Weights of a small mixture-of-experts language model, trained from scratch on English Wikipedia: a softmax router.
Below are experts of layer 4 (counted from 0) of a mixture-of-experts language model. Rows are named router (the router's row for the expert), down (a neuron's output weights, with its number) and show model dimensions 0-127. Each number is 500 + 25 x the weight over its row's rms, rounded and kept within 0 to 999. Numbers have three digits each.
Before each expert's rows: "comes before" lists some tokens at least twice as common just after its tokens as in all text. This comes from a sample of Wikipedia text that the model never trained on. Tokens count by the router's weight.

# expert 35
comes before: "| ", "|", "The", "===", "==", "="
router:525534537463534473513481486509515496487525473550522521474538524500473485475493486484489515551487519512499509460490500531520484534552475498496484532533488490472489498485474498508508489510532521478507543561505508542521514475480490504503539517479539511538481512515518491492517456459504526469481524492491468516554518504529492484543461497439511436519508514500529470507494520505505528464489
down0:509541533467489538502492507488559530488483488529521494441489502494499500497510517489502507481523489508491482492497470457522536495489529525455464484469503524514522515528515526521472495494470495436540489499521505521506525481495475486461463489500481474505501469511478510514510509482493508513484545455473523558501493472485501499541507456538440529536482507479529515476475518509443516472547
down1:509510504484494508499543480475475552521468493502500488509465477474503497553521469516515497507505496503503497490460490521508521488533556540455529529504500506463507480463479572491478527428487504550521491526476493506515460515509492534530493462516507542521499512504503483488486483508512501513450461482506456532533491504461528530485534533504516500480517494481519523453463479532478497518503
down2:449515483510502478548531458529476469505459555506526511518474508478488557494511517480487492481457468525505534503496495485541532478528460500517517497524475454514481481510532504500486487490499468450491513509542456529552508486511511499488516487492494494489486531453452534503537484495488528467527505470489494498515496562489516485480547455533505507525485487474522506512502467506514477523506
down3:497470524488504464528465507548515442517467510467483548481496505503514491459509483503489488499481546504505517470499499465547468487483508515531471500505525491479474525500481493543508472505503512516505547539466426521482480481460470508493482517459506495496447510506525501496499508470493498486517500530541486528462516477523519484519460495439503503531499514514554498517469497469475527470528
down4:535479485523489513493484496444497527484514460525501558469514515485517508494490470517525524523516515532450550502524514488518498505488547451515493456490488501482484460510478478498487508513445519503482492516545497502521486488503471495498450512457517500508480514497560496471440478497514466519526520517501522511527499509558536504510505504472482526486541489503538452547509524523518521482492
down5:522501495507489482552475500500527508519505499498502503517497498510506506554547483482515504492526471443498483481494520494485485531509521501469544510447528492471480490470505487497539539467479487519538540438472506510511493521534489489478492518522513451440495457473497503481486530490509512521505471492416530503473524494485504461512512531490504489504507464456455500475496509511472452467505
down6:490513492494491490446499501494531470499508486477518492556446473549506533506491494528527543532468479507515531543524531500498480451484521543539472479464524509527483517533501581509528487510506502509493521526507515518480484467535499487508486490501536487502514485485486537496503485534493489501522477548492492507537468527479518528550507491511467489487451509476466503493489481537459494486536
down7:450542481533487529500513535482479495508497544482492479556482491533518520486529518445467508540499486520541519506485505549498506535518478484483509517507534495492473494525522513481483499492532460502534511537484544453532543491486543506503543527446512536518515499533522549526530497507495532502527513454529507492471474490480504524523533499510548501502483483481489505494516539480482495499485
down8:494478459541535492515533509492506476473482481541510501483539475519427490529511550515495506505500508532532513484496449478494499482507502495488533537530496512457512470489501524538484456486528521509533524524498521463524499486480489524515465489550472491534538521576540508489514461468520491483528505490484502498506479471503470539513490474471539481509482471481509483478482483490490515488457
down9:509507484495553474526493501488492521476509516490474496512534430499490465515572537545508536499508518507484539478494491510485491476526494503501509482525451524455515474517486507476486525516495507510465466544552522536508483510478492501553478490471526544526479536484498529501537444485499470546475509508497489505498462497501510479507504533509531483490514449521473500497460460519507505495477
down10:542489508473494513514492529500472515518486489518514522537511527504479550486508499471505468563520473468482518517524515469492560472510501473490473504516503486553517483522509497510486466504495520514503501548489528524464512465519479496516542547516459565504529491501523524489466539463535494516479482524482476493471466511501480520473531495501539500490438545479519492527523512506483484465474
down11:499545469480504535477496502472512502520486532472495507454536531482512528539475509519521515482488470489512475491545493504500479509507467508519571504540492535530524473518483509505498510533524538495459524496512478529521545482509487521473515524549472502521509486482459522555502500490462492461487525472501520478535482512508451510513451484474499490487558500473539495506506496498557490530497
down12:445519470499529490471476501427494486505456549504492533530517507526488501481486503504498492532482496482430530510559470508491487521489523468542531495498471492476508465532531508453514465524505498488475498505519541510474518509495491477470497477461465459497503529519510526471488521495481510494485526523487477521502498556513470494436501488531517510514517492491516496502513463499491474446519
down13:472548474527493517553497473524511496517489513458474511531501491496518481478487521523495442521477518487542517521517499472536515469451508515476527538517496483520501497484524516514518486514524496520496498467479477543516463484507488504469530493483472517520448513482540484502502500472550480485487463497503463480537484552563456457467535507491485512493487528483537505546530501496488517530487
down14:490484521476453511552448516472536492489519484501502530522516486500475519481493467502542509505495465530494500504479513458527539511492499475477515528477508500521517491519501510488503445519525540514443535509493508502513474527494527477448536479522497521513501482488465489457486514512523480504408435485480450505544496474515497506470503506500521537503483527503515509498522501495452511513501
down15:486534478516515515457539487467501450466498482519484503490544481484481488468514506484499439491454530485496498472529488432551509510487483529516521444507543486521520490445494485513534524495535534488502506489478473488490519510485470492520490481510485483489463462520524497504455550529481482472510509504487526501495511495494501482483479505493500541477520479510478493560530497545527457483522
down16:513488505484519534532505517484448523482517513475474512514496470479514518535510525551501517513515445463486506500472521523483469480485565472487526516483502520525530505511470467487526511488508522556480494534482492501463479536522496515504520500491525519489533483505493488499511505500462466550472450520496465514483476528486478522486505559535543492481505473469439533505506469462481475494520
down17:478485530460493536491504513514508531450503482574506494476521504520506512506521484553504464505507511534500463451509470464484503443496519492482474465491503482508516446528458488542471480451517555479525497539528487490506518474496486473490497491499483454479498476518521519520521479510528515494493507504509488506514509506479502528543505503470477532541525495468548531532488471459490476512505
down18:532479488527490478535501509480433524502534518489472516538555454449484483536516479519495519511516464455486500495463483517475494497506506485515505531530477520495496488508500439499507522517518533540495522523484501511500502482508496504474481465523496512532514505519554492518533472496504484520513501515497479522511505530505463532500487567491563455493537439504512515512474470470529497474494
down19:474485490517498549499546509516492519491506487467554497548486481472510472510516526503476475510494486538527461477512498520523515482424543519519495502474483523467507480499537540494511486524512512480499515490496469515530501535490525499521480532495465515500501516487491503473521517512515457537473501532574455495505490478511482513517463496503514517515507532511459570520538456513472517498467
down20:482533481486458528489486467550485543498485528500450522535510492506508494471453482511523496476486514474501498474451513500530540517501470497495506471498498505507542459489499478534526473502474484496469487479551505513524504489470566501448504501504467481526497465525501481528500488545485509486488526481523506492497507451523521541521445479464487459507459517484515510464464533519525529502491
down21:503476489496470457486529493518490556492510507525486484504496470502514421496523495506491522492518573510493488513505536466497550515506508508489477498473496494491507512513512491537450548514492526519523485508492507501492504582492536501465483490487518535466487526504499491457513482492569457506476494527522482497503556513476480483507488452503466496490494547507511490532456516483505524491486
down22:502519510549544469492498514502494511510516516511502503521544466480468507490506534494498484491500493532547486496478474461496449502490493476487491498552451485477511502480522506493490482504550501476481508521514516509509521465456499518475531480512489504541513501510561490469553483454545509442511527522463462484566508529524465520490514515489548467515482505467530471485481524498479499487499
down23:486489528487478528528491544519488512505497537515485519532489492508508503496472506517491481516505518451460526517542463505473487451519573495524507510490538492502450476460512507469472467501473504498513517538457494457524505471513476481504501501467521482524521509526500525487460476501490501496517526504529549495443485513481482477501480496487423546469514485479481500534500478514527459483532
down24:514509490524527531530453481473483519512526485468488521504522522516478517466495497466526497490506518486481530496487452505472540529498437526500499500489458494486542501521469446507487475505464483493544477532533519535490509495469489503480464488526464520523482499476480539509555496503513481512478525531536503503498481478524472508484541497462472474496521526467539509472474531552505496444495
down25:485511518535517446462478490527553451500519504512520494500515534554455494459494520470504501502455528539490524505502505501503504521514412503524478457520480493475469527510502487502481514543530475447512499482519527498543520485488508483505480506496507480499454513487509545504508501519538537478547547480510530463514480491507507494485492477472496481523467502545531482515509505519503522490512
down26:495474475507534451493480497516479492525482500484442500477539479519484510505475478481500501494465526527527502472481514529481490491501433484528537504540506522453508492470485482459494530523518489523508517544458527495530519504522483500516517520510492528492495522507557505520531500505514509511529482497515530458475479541511486506532498542500512476505533446558484500507546489518556482485450
down27:482505520497505508467541528483503532522516464494507504461510517537471539506488515483465491485503501558508536499466510485494463457481459511497464485538477515503483488497527526500500478518548533487475453484488502490547512498511471467509530516513492506549525519518539484510498514482523490513458479464533465487511504443530490502491512489545474495500437481500521430529477515499482515497536
down28:497505515467523519484497505485471552493511490536480482487529508483516498514507501509490484544507502465491540526506485493453476522524512498518549478534496472516515488496439452487494491459518514519507505540526557525476526514489460546476525478514479525513486444503527486505548491477461538507473495527476493529474485533471483488528545527519538510526523508481471475498517514547501496456523
down29:482459496482498487482496503555544492499512505499485528475441487489491519464526481472467483503500487498489484552452499475557493533521504515471487471443494466534502520477522428511496549521515530463520472494510491512477467530537521533522517519449519536484521514526470493523491484505493468496463483516482525473456508497486507501464500525515538492494496502529481498481467529482512517487509
down30:499494527496481514456494493516496504524512508523483490531508544490489504508483484509467545495478517485520508470511520485531484542521475523533485552499516436489492498513469472479523475485505543449431509516573456525515485504504509490520496500473541492506541496492539493485513495538525476478474477536499495521492493490502477520517485521458556494519558502537442488512490485516512508498506
down31:504515472520506464505501486519518519507478501501518517537527460519522521514508476493505499522475536498494524524541487488487526469495555514482457480522530474495470508498496499522543512533493504508508528518525532521518452479506545472472442483524495481540542524486527519443527478535533514514544499543527511472479504504524508516489544498476444530512469493514490472476513488550473525464519

# expert 118
comes before: "| ", "-", "|", "\n\n", " The", "- "
router:495443543438546486526528505496529513523509493485492532455542518499514506520492499473486522557478522517474506530468474488498483487502471527492498466481524491498513501494512506512461482484504491489455535506484494535514516508434500493517496533484515531507468541501517469512511485507466520508526510468469502541502540526542468505530491501474452465500519491498528457495460490520490515559518
down0:468495501491502513533499447502499502502483505507456502435455507467501484480510506539502495538489531495447539507512492498507507489514481493516480476474504486511524480470486520518532509509493468454471476469534540518510529438461488530509500510494520501489467524499530507524456491466505469511476510473500498528492511451464503462486431485472518496468498504522517509496524483551496437523525
down1:484507518519474507513481460493445531494528499506472506497486510525495491476503503521516470548516448495509463478493510491445475525541546480506485493534496510511494480520537464494500508469475465469514463541492563554526511515513495530478517526497489507516468516497485494515454489515458484490475510529533537472521474502472468507544492482510527489506487501494461528476501494562529521503454
down2:472515472499499482486510508455526491489516448508444463506492495499465497483535537460516509500499515541561564531496499506499504490464470498504504487457511458516507522508488475519505479472517452468512473460507510483486496498483516466495497505493524489448500472480534507505510479526528498513520460467500489462479480523500508483506489484506487518445491489520453459526465491539521443542504
down3:486480481457562506486482484522523526508471539488546476442504525493463487490511473516500530504504521465481472524498457500482467530477414490487511501496508485520491493492521467524486476489483520462505505519482457501480507512487491490498463520482507500516508526479507483462499517468511461530497514510458431511495540494533524486523475476486473442517468497501484520495489460536497512461495
down4:544523503451474479464514474498524494475507526521460521519503556515512498515481525478505526519479476466482479499546508513517482485450475522497468470515512482497505523529525495500479530451524516488543504494504567480530487477534490507493512487468524520494480524479517534454487477492499479501486505469509543529522521502555505508533470531503555462521537515488513472523492498472505519444498
down5:496470525515530525491525515486535475483533490521493567462533531525505505463524475460507517503511504510495532497538493504503528516510479502498517485531539512475472508498447543461501548524568522491479543505500523476517492545513510532518508497451495533548457504499470522511496490495509505476468530451478551512493518502550501496494474510495471504508500484488521501508502532469461506499536
down6:510490487498501537492511513509472496498517524504496517502509547507488518477492501484518511472509468514497530500510462484546511549489452494484489506530469480542493514459528500485548511479514540455556507503494503508552472488502523543532520515478491548557480463505558534508509507533487501500473518498511541493517524509535495502484489493513528551473464509533508490484499484558515485445467
down7:517476494518496584500508523500506537507505436464485478520493508508490506493512509502516493522503445483499506494517488473489529512494528487521455533538500487480543492521495527538500461450507476508515516530473489506500521480478484506451513543512481503519463449461513479512530504499450511505505477538504503501485521500474480486479522482496472531479489469486525554523487485513567472476453
down8:447527456488508476498500457526508516526503534505518495463479482462484497510477474533477496512507524507459482498535512485467451526492472451483486478480500468516498504510496480524547518481483474500484459497482453532478491537490514475500455531453484484497466545482538494528478515496507491543513507489460460508555503502547540469456472501506496511498514469507476541490523517525508493477503
down9:496477497507524500451500528464496474478494516507514537512464497530474531487545493515465469522499496462527507515495523511486497460503515456551485541496512479516515519529458495462478454436481499509495480510513506507553496513526492510540520516474490502481525485503504497512535466502512468499516546538538545497443450523456531496484515487517482506517488500487519448508514545494484526499476
down10:494486537459514492497533476504462481477500499538494527459509528496489488490501478540465495528504512469432471438505512471479506495503477501536518474529530510524512479433512499454493496515459531475534526506502496524516498509481440520428527513458506486512490496497491482499460503518496488485478563495499514532503542487497523494496489509459500474522479478495520512508504506509538532464502
down11:526515517511481499513531521527528487521473510504519513523507511497461526486515503520513459491520555510506502483483498491478535446517551482523475498529496508507439494532478507509495494497525470490518518478532527470474450510508448455488476472519517487472536465458504448518511451499487467472510513523480458484507474465502489499500529510520523498508513538469484521557551526507457510517489
down12:495495531529510506539481521508484519503532497511504539507467506524489537537500509522489522465526477509541503478497461486492517469521467522486477507519481504556506489487524465492478530519518470468519497515483516502513485529500494528462488479453529491535519449487478505448547509487511528510507511479495553486466544472545503480558483485503478516530522466541512538546496498519447512491523
down13:507512487498518428486501542541511481519484511514504507517500494482489509515461459471482478491489537488500459488465508544490507494544566485510478506488512510470508488542500509525472501474526483540468480515512488526513527549460496496489524524502480491461537546527507490499533494479459475519541492528501483470452479508472511495493549486515500490480458538487514479505520504442475533530520
down14:535507523468482496485492476516544470514475499548499526527477526463467513512484464486501476459515483494517494472503466507515510497470507520530471479531483485525486512512504488526504485474559486474536513491505560439466451507509473480497476492490524482490529480471520513514509503499504472457556459517520506505490441467516542508516514523496534503510493513497471499529546509475449531474518
down15:504502492542444487539500494514497479500485482487453455544498517504478492465512448535491491454487491522533532481485461541505506537493514526490495485506489505511459527476528495477497478547512510483497491482492526488497505466536555473462488458508558515540462483474492469518521445501507520481504505494523536482479477481477500482545493520461487496510520487532533517531470479491506542504488
down16:483482478494539504503521526489545512569480478487494446478491487457511537518486499521492508477505481468496474498487523506486493490502513521530514524487547504486497512532490521560512482504464475507515542539509476494501498503506505463521530495492482482434522522490495482525493468496517514521517486506489453499522483515478532455540531514504495494490510502506435515464512519444464488575518
down17:499469464524496542520517501550492482496517472510517516534520513549537526512533510461469454492517509495522522512512460483553550559473531475487531479478486497497534520475474526471503504520525508476504507505508476451510488515526485480522523515486558530520547468470501478487511502516480490530531513532512506491470493489485526533512460507512540495436502491503522494501458508511528506472497
down18:488529524508525467474457488497571500496503478498480501469438491458504488537490508499525505483501510454480490481536489519532500526457485535497468494524492512524499499530506533499457550455526520498525486468489504470508510535505476485517475480484471490457484478503507490504499478549475492485553497530493513522487450528500557482499544528504476535482468505536480502528491548496487514506495
down19:502557503543450531551509535507451481501536496504456472529518502516519516510496487515455516482493501534539505479461517501502523512531534495497475499484547512486445485505503499526491535518504503481539508464468504463507490501495499524510469527515490514534512455468488492497507498531521527499480442477515522496512482455483475509531494523467499494496567446509491497509506548485488498523468
down20:473486461528527514533486502490474523491532503462518470452492469519560483479507532494522528538490511517476481515499519512475504528526482511445528503484527513479507466480510493468492524556453513527462491494499448551518561485487546540490517508508507516495496501521483498475462501519511514512469527500492504507493545514451459505482501459499466504484525492487505493470463485504529484537471
down21:494498506508519498500508455496477522506513540479540463472485458497491534490510545536514501474496561525501502502497508489518519487532489510476528519490507520530489484493504504449533545508436501521512491480522466517479508496464447493500518508509525486480518520477491487470453502536483468521477467538497493517516478538468525494492553535548488474518488539511429518505499503449490500512477
down22:472483451509530535526465502498462511488506519475539455547503438489486525503535526463511501487524487486489516512489494496538502481537482516485549508502455490516533513489472474507559490530523509499497507495519454517449499492512485456504487521511497558553522503525511490525545514502513510493488488533484463463484526520490499474499534505539525513501495517519459531507478441489477510488503
down23:493498525481520512517500476495528521483483523486513495520494505504456509512501540530488508467496482502510505511494496485499473471481460466464497503509448504571527556507507494526564462479476487420499472523517498471511472462497488487478440511530514475512509479462488471507537535486495515530482457531466485476518499493550524506530469512515498492537494474502491502518469485544524477489501
down24:488480525504525533512435495513450532468526468475505486489492442496484538530500538458530501518481494477504496549505486454481472475515472483503533507568499492488524468493487482485519520511538503563483513484505496521494513531499473537504511530461509548500492519521510510509521517476505505501485505467530519519493485550519486518503489488567528497508491490473492540499477476488523464532478
down25:487519546460496488513502471473504521523492485497461494500494485496484504475509484539504490494459488525478515433509504518484511504499526482518485484561510526528525486482506514508485504464535493507543477475510563531554500433504503542473526478523477484506456482531479503500484525514469544474489466520534520487503466491467489481517473514465491527497551514457529476519514498506485502539463
down26:533512519507484452502511499527557497480453535519498520551496497499486519499515499523516467502474547525509481492533509517513520503505519446526479519462485487519465520497476506481516509489507491503496500513519533508507507507520489474504517487493478463474552462502532517482542467505518492479520528558487471493499476488475512488446470516513529509495477522499485479525577541451450520454483
down27:500513506494479512464497513474466506497475560537514514499495532533490483490478478493528504511524523505471509483504479482504479470513432514512501515494499494541522501464490475466492500526490474460486490517529526540530491538465491529488475516500514463510506489543504517449534537504559487513485529501496513509524558454562472491485488474505488487535476503522514472505527495546483474440519
down28:465466500516508525508457531474459539534515499492575447536530518475503513487521493500505505490536510454515507513494454513502504478508490548510526470494452482527496492468489522477516482513516512489499537467517491513493460483516510487496497528571510535522516507497484507501532520497524494501518474493459416509504522504459483492490529532469510486522463536509494516517473494513468520516482
down29:483496492497506492500498494481491484498526512532502478497497542464491451464541450478456536480498495517502510451511507520517490490478464523496486492518503493566525492485475524514487526504477511396522495461513535526516509532489507515445479493447494527545506495528514507498498500506465521498466512490497535467448509484519514480501467508449489536515540520506507494486487483515514531488480
down30:475514525507471487461501485496532468518500496497479483499477528502468467483527455481471448467490502552539538542488484493493522522452541513534487478467468500509471497531508493552446496528503518498487519477505543512478508488499532510499503522493491492462506521471527473502475468500447523491523451492474477513499447471483474516537491502486493491436499531489516508500505507485533537535491
down31:527496514473503449546495482535514514479459518516491499536514461476512516530539484511504496525472529486490502468501515491496511491524538474480509550478481502523518529522491499506501526466491538512486471523533518550526490448524473507494518474475490489488519498514505492506509478524488522443533485558530478485517497514470484473454435521520453515493458491495497470486511471448486549482495

# expert 66
comes before: "| ", "|", "The", "-", "==", "==="
router:521505517448514473525483501514539473474533488494490532464530536504485493539488479498468520552496523500499523492486505521471472516526458545510510505487523531517490510470470490528481478513515533461455522536477485506486529490469521484510528518493539529479516542518491481479519471529510526489527508461511494539497543502500466502542499501490457456506522522453538464527507535469461476512473
down0:510524529518536399563461482482530523460506485501483513423502524516458454470527511515497503532518513489489497464490476518510505494501469515505503502503512490510488495496509469530525522505497544477520510510530496473504518522515494469499513469484505445498536539520488490508491507530527515502541476541509544461502519504546513512537520485519507474524497495484517526515523467521507514488478
down1:491508540462493516504544478509466520491508514504491540463487461521518538497483435468504449471490481427473480530553466487528504477497492463497477501484545517491489509508535509480470481520484462511506510500513497481517526521495482522472525543501525478525480523517463495467497498452521490514466509520490521521495480495468511473483477497540489529499535472516528485524520542487465538488529
down2:524472507467504547504465491489495457505494517547454506508513525538491505508524491560489510470552464470519504494453525488507497474452462518522561528488522481510481506501482470521467515506488492477457531495529533485546516495503470474469502519511514504472496458472490493487530501547534509492476510502519513467508527525489466514514506499478538487561490497503471472481512528470503459496490
down3:500513521497480496532506503486451504543511507518480526538519532471485498535536500533495480492507455489490511520493499459498518493478480500528519523507496495516530498455527470494454470528495498446478534481524467542486490504517543517491551530503530515538490515455493506482494538540480553548506531505498477529475515516501509513494451518503506468508491488505538481543444478524482534510540
down4:488451492460472526474560494485510485490489480504494485548497476524513509520442482490506528486499520471519526495511506502527514512459549493519486511505499489515500528516515560464485454468458453489536503451502531499564486475466517481512496516498451474490483490485506488532519543496532461499513497487515510512468463483477494500522498487521462553492513490539486522504477517518534503532482
down5:500524507540493497481478484488460494506509501476536505465490454524495474416504444499491477483495489527520505530493497488504510487506505449507510527497540490510516490479530533509508481498462493521509509518476510530523527516507476505507498514500495492505457505543486484515490516482523457523484476550438561451524476519457537530473460510511527526529475465491493459475516474531488500479518
down6:506444506517465483488491501542549483527491473476488511502507556506486480523444534476503495468469519520557503527477488469535465540514479525507469525493486469475539528501495482520464505489483516454483509531468470516507538497477504460492466489511585495456535516540521505504541521510492499482475493496481522531504493524499508466474469485511483481494507529517503477484483485498485476510494
down7:513516513546493554528513531536488526493516459487499497447502503461492493521512455450469495492478507511520516479466464520484528485509522540488465465519518520506467489507488588507486514496509485568533541510499531512499494536543470485551470497517501518529488534517540514509510506518477484531520502499511486508494501493503476499506483533502541536493495539509502510512487507540539477503480
down8:440481512467467460526533471491527552484491469482473473482506485456518455482523473490517471505472522510467505518545530577463475531501561472454502500511493552501485482488488517538497502487484474499506499542493493533495497506528472536512515516469498554521505507525495478511509530484520499509525471530482506498521480496533509482478482520494508514491514471463529451486519511484501506508518
down9:511481505511505505494478468552459522530499510532491516432516506476486536459481501514486486460480492565512535513471451525526538487458441520525494504503480507526497525477506505478483503501463498500491492483505497481484544493514508490493492499540489514532477507479488466518464519513468517555486525553511551487495545467496501481504471486518477499456560482500532511467514499499494482497509
down10:466475504508493569518484509466464504555476483529504504527510492510481515435560528476536502512480471477486536537501513519484528461506561457488501545494500523496520499512528500503474488483513494545518467494536542504526496479515487544519500475472482502474488480487478525520500518482566486462517499513542517474528458485503487500464523481517502496485461482521470485497518498507499484491500
down11:504491477435521489514484501535484465485490526473471526459536459498497506476512510511477517531526523477462495490516502523476478508533555479482520496535482485460499487511451508496540495517458511469498481534495458499468506517503472519516517529527525530530537480466503478508445470475537488502506495459502509553504530538518527490486454533524475502510513519465489515508451500487532529492510
down12:516504505496536458501502507447494461504491499485538514470502473502515493446502498466486465471489510498493501502477478499461467497532503453497491499502517536527508474447478530530492486519456543463468484517485520508508532497510477480536492507482505479480518479531446476515503539489550467484561524530520515486509522519499472520492490479554534517490483468505532476521543495497449460511496
down13:488553490502493489507484485507494519506508486496511489510505537542474521519485500517523476519512490518494526498515519504516483495519477546491507501485465512468502504531477485514483493548517507514489468492520543505505494458497541492480498436503530542543497489522495539518496444501452541454477480411476465526520481454480521507513477515476555468549491501512530498497473531480486492496533
down14:494497528483503510490530521495518507511466493542455482493499523436507484584498544514530508532490496493513451497494491490484497494490512492539506502515461527549525467495483486492508493476514490554485465523477497542500501512487480548545524488476531482451492500474532447486453498513503486524500513493526492481504491525495470466493510522501512538481529510471512565476484506522517523461484
down15:539496503476509512492539491489515507486533493512493477437497554488520471505496538499564524509468481525522481450468493487463506488519499503535444476496490519512474515472504504481493496471493480512546490521521515506523560530549474541534502506497561450486495490498546505494517501494495499492500535471519509538518505510520501480539475478488482468524508496516505518517544541466478472475484
down16:471456474547500497513463506525485504481559532535502541514528505502501502469482521516508498517490521548481503529483475503479504471509542503488468471516481501489540498483517529461528490508490521525484456512508494505494472505477492489507492511514512504506544530444491519507540556524492509510538484514435567534523503485513517503479525555543460506472503533497479503513477480521512528531515
down17:490474503440530487485493505528505498513500517508529470471490446506485444478531444467489497488490527488482483530495509547481488504522515472496474481485539490503477531527480532527466534467496487497571523495501515445470519535499486496547492534469473466487489535550498497475489501457540475540509512525503500493549491490531512480497521468504495503530481524528520467491515478506495477494514
down18:506536478507511525452480514491566520461492448502484490516524504525520507583480498480502493544538528513539520497469482494471487505476487487503498505505488481514484495477511508565482508494513488467494510509454485461465547511486526429523515508485468483511544511518542493478541529474489486497503484463508455544488494503542522508506512476513512522500513536498513479490500501504467476506486
down19:449507517469499489498502483472499533551507491492525508541504461466492499509484472524561479515458500486437499498563501528462498530539501501467474498492480525488527520500499537502473544496475488546523514524492449512486544488492523488506522485535505507531501554487498514478451522498505484499512472468444516527494502507503534484498485548492528486498527486472508486528454504516502511505528
down20:499517463477519513492493471507501461502461520482551511492478523515468497474455498463517460485490516515488549520501471485527482474477440517503518483509478486526496510482548533510518487491489501486474483484564511491526486493497530460473505475520509509523486524496478537517559459488462514485536540545501519489515513528468493509522488466498503507475527504514489539504487445504474466436523
down21:438499507483529459504468505507504448504475499519546469581521522516516543557507507477451440495506544514503524523523502507469500528449523509519524501515484522489504494491496533465514527524498526444485517514500485503497486521496536443520551492511472520488497467515505486520468462520490513479511509485510480506507491499503536496497509509509514520468471495522520465512457504492514501513533
down22:526517530493504484513532471492487495512489501512467525479482495495480508465527552521508489470487444481459473509531528515478516486486498467537492515520501542557548482469519443526509514544459516434509478523493493507459481506513513526507494496515444510485478480503532506497473546510542492503501503555485484499498544505497518497493506561492504453523477493510501496504526515509524498449501
down23:452522529507502472541476531481509475520456490511484539513504517528539563502506505533486475534518460487475467507517526491492518505486526496507528510503521528494511485485509544469479467525509483463506533530511536465504530532469476530507508511509483515519503408498493526521478494516476511446550450481507528516483483494516518530514513500534533491513503478482512507514473526503511505537464
down24:484487557528457479507552557528504503501516490500514462532463524492533493504503529551489533527477502503474485505488487487487555502511536458524449514504516483503474496508494555493487495491483495469526515466480507486495512497534503510558502543498491464444498500491465490491497530539469485495505493459514479501513508496529520486502542478504494533521494529494489479531531514543512508564521
down25:453516502508470494496500483539503536521526458455455495535479494505467487552456517479504542518531512483499475522499501515536486509428497493550521530487475496519499485474490486496500467501442518506497474482498465530496510481522500515491503467508518539464488507509535491510509458530497522488522514457504474566468468521485497485512473531489514503478528488480496546485468507503519502547532
down26:494514453513515451461488520490483503449517520480502482543498477470497530503517510504502482506523487458504459473483535490501480511539535463483523479491494482484515503551509504497528511546543509483517496533450526452483519499471496475515485530499508506551515480492533532480491481512512476492483443467463461529507503503504525482455521488492513539506502499459471491510458485525513510556458
down27:511459520526501465583460511505482482512520541549507520485504494533492503470483487475496484488518524529500524478536545458511512468455460516475517487498510502465534492530508527497531469509490473528512500444530522471492514511510502515503484462488503535509485470566540513524515489528502555506515508505525548484468497508514505530518509477542500506508494489542484501481535477501481478509474
down28:447495514463474466503509483516477495478513476451488494498469527488507544508518496505496480536516537485459505514527494492532508530490497532503455455512543480474502519510509509469556526490454467446491445475506530515510492500497495521496462501472493488519499516497470522530476500462498489494478470544462562492504497492471498477498472488546467520484499521472516463518535506524488530452504
down29:463481508481511476483521520434541492511525514507517518454492465500493478482505544526554521544502462452512467461494482486497471453553463433464515517483484529489502476509498482520470512485486510495449495561471483480548496522502472496500503523490508527505515480519501492480493510467514464500531480497524517509462508497496483509525463476517505468512484478462492521510520523518486522471498
down30:521429487508484567499552500539503507489492497509479508461474498523507458483461537489514483523504550527519496532500494536528491503441551484506503490483475466486515510435494483495513500486480489532519495481473528453518502473509526481521519523522489489451520529508502469503486540496514516552484480520509510498466459475521529513481530490499447478488534522501490481482490516487493516482518
down31:534450494513518498525492545517537491476445513501521501499488484505498483449512477479480523515505542466471469524496509533476503483534503470519473497482499522498479519535494533510466564468532498543550526508534496477488516533509514516553445546462496501544493519492499507464505490470507487523525508509508527484537512500538458484504513474449493490520484529494496525471504468501505500461493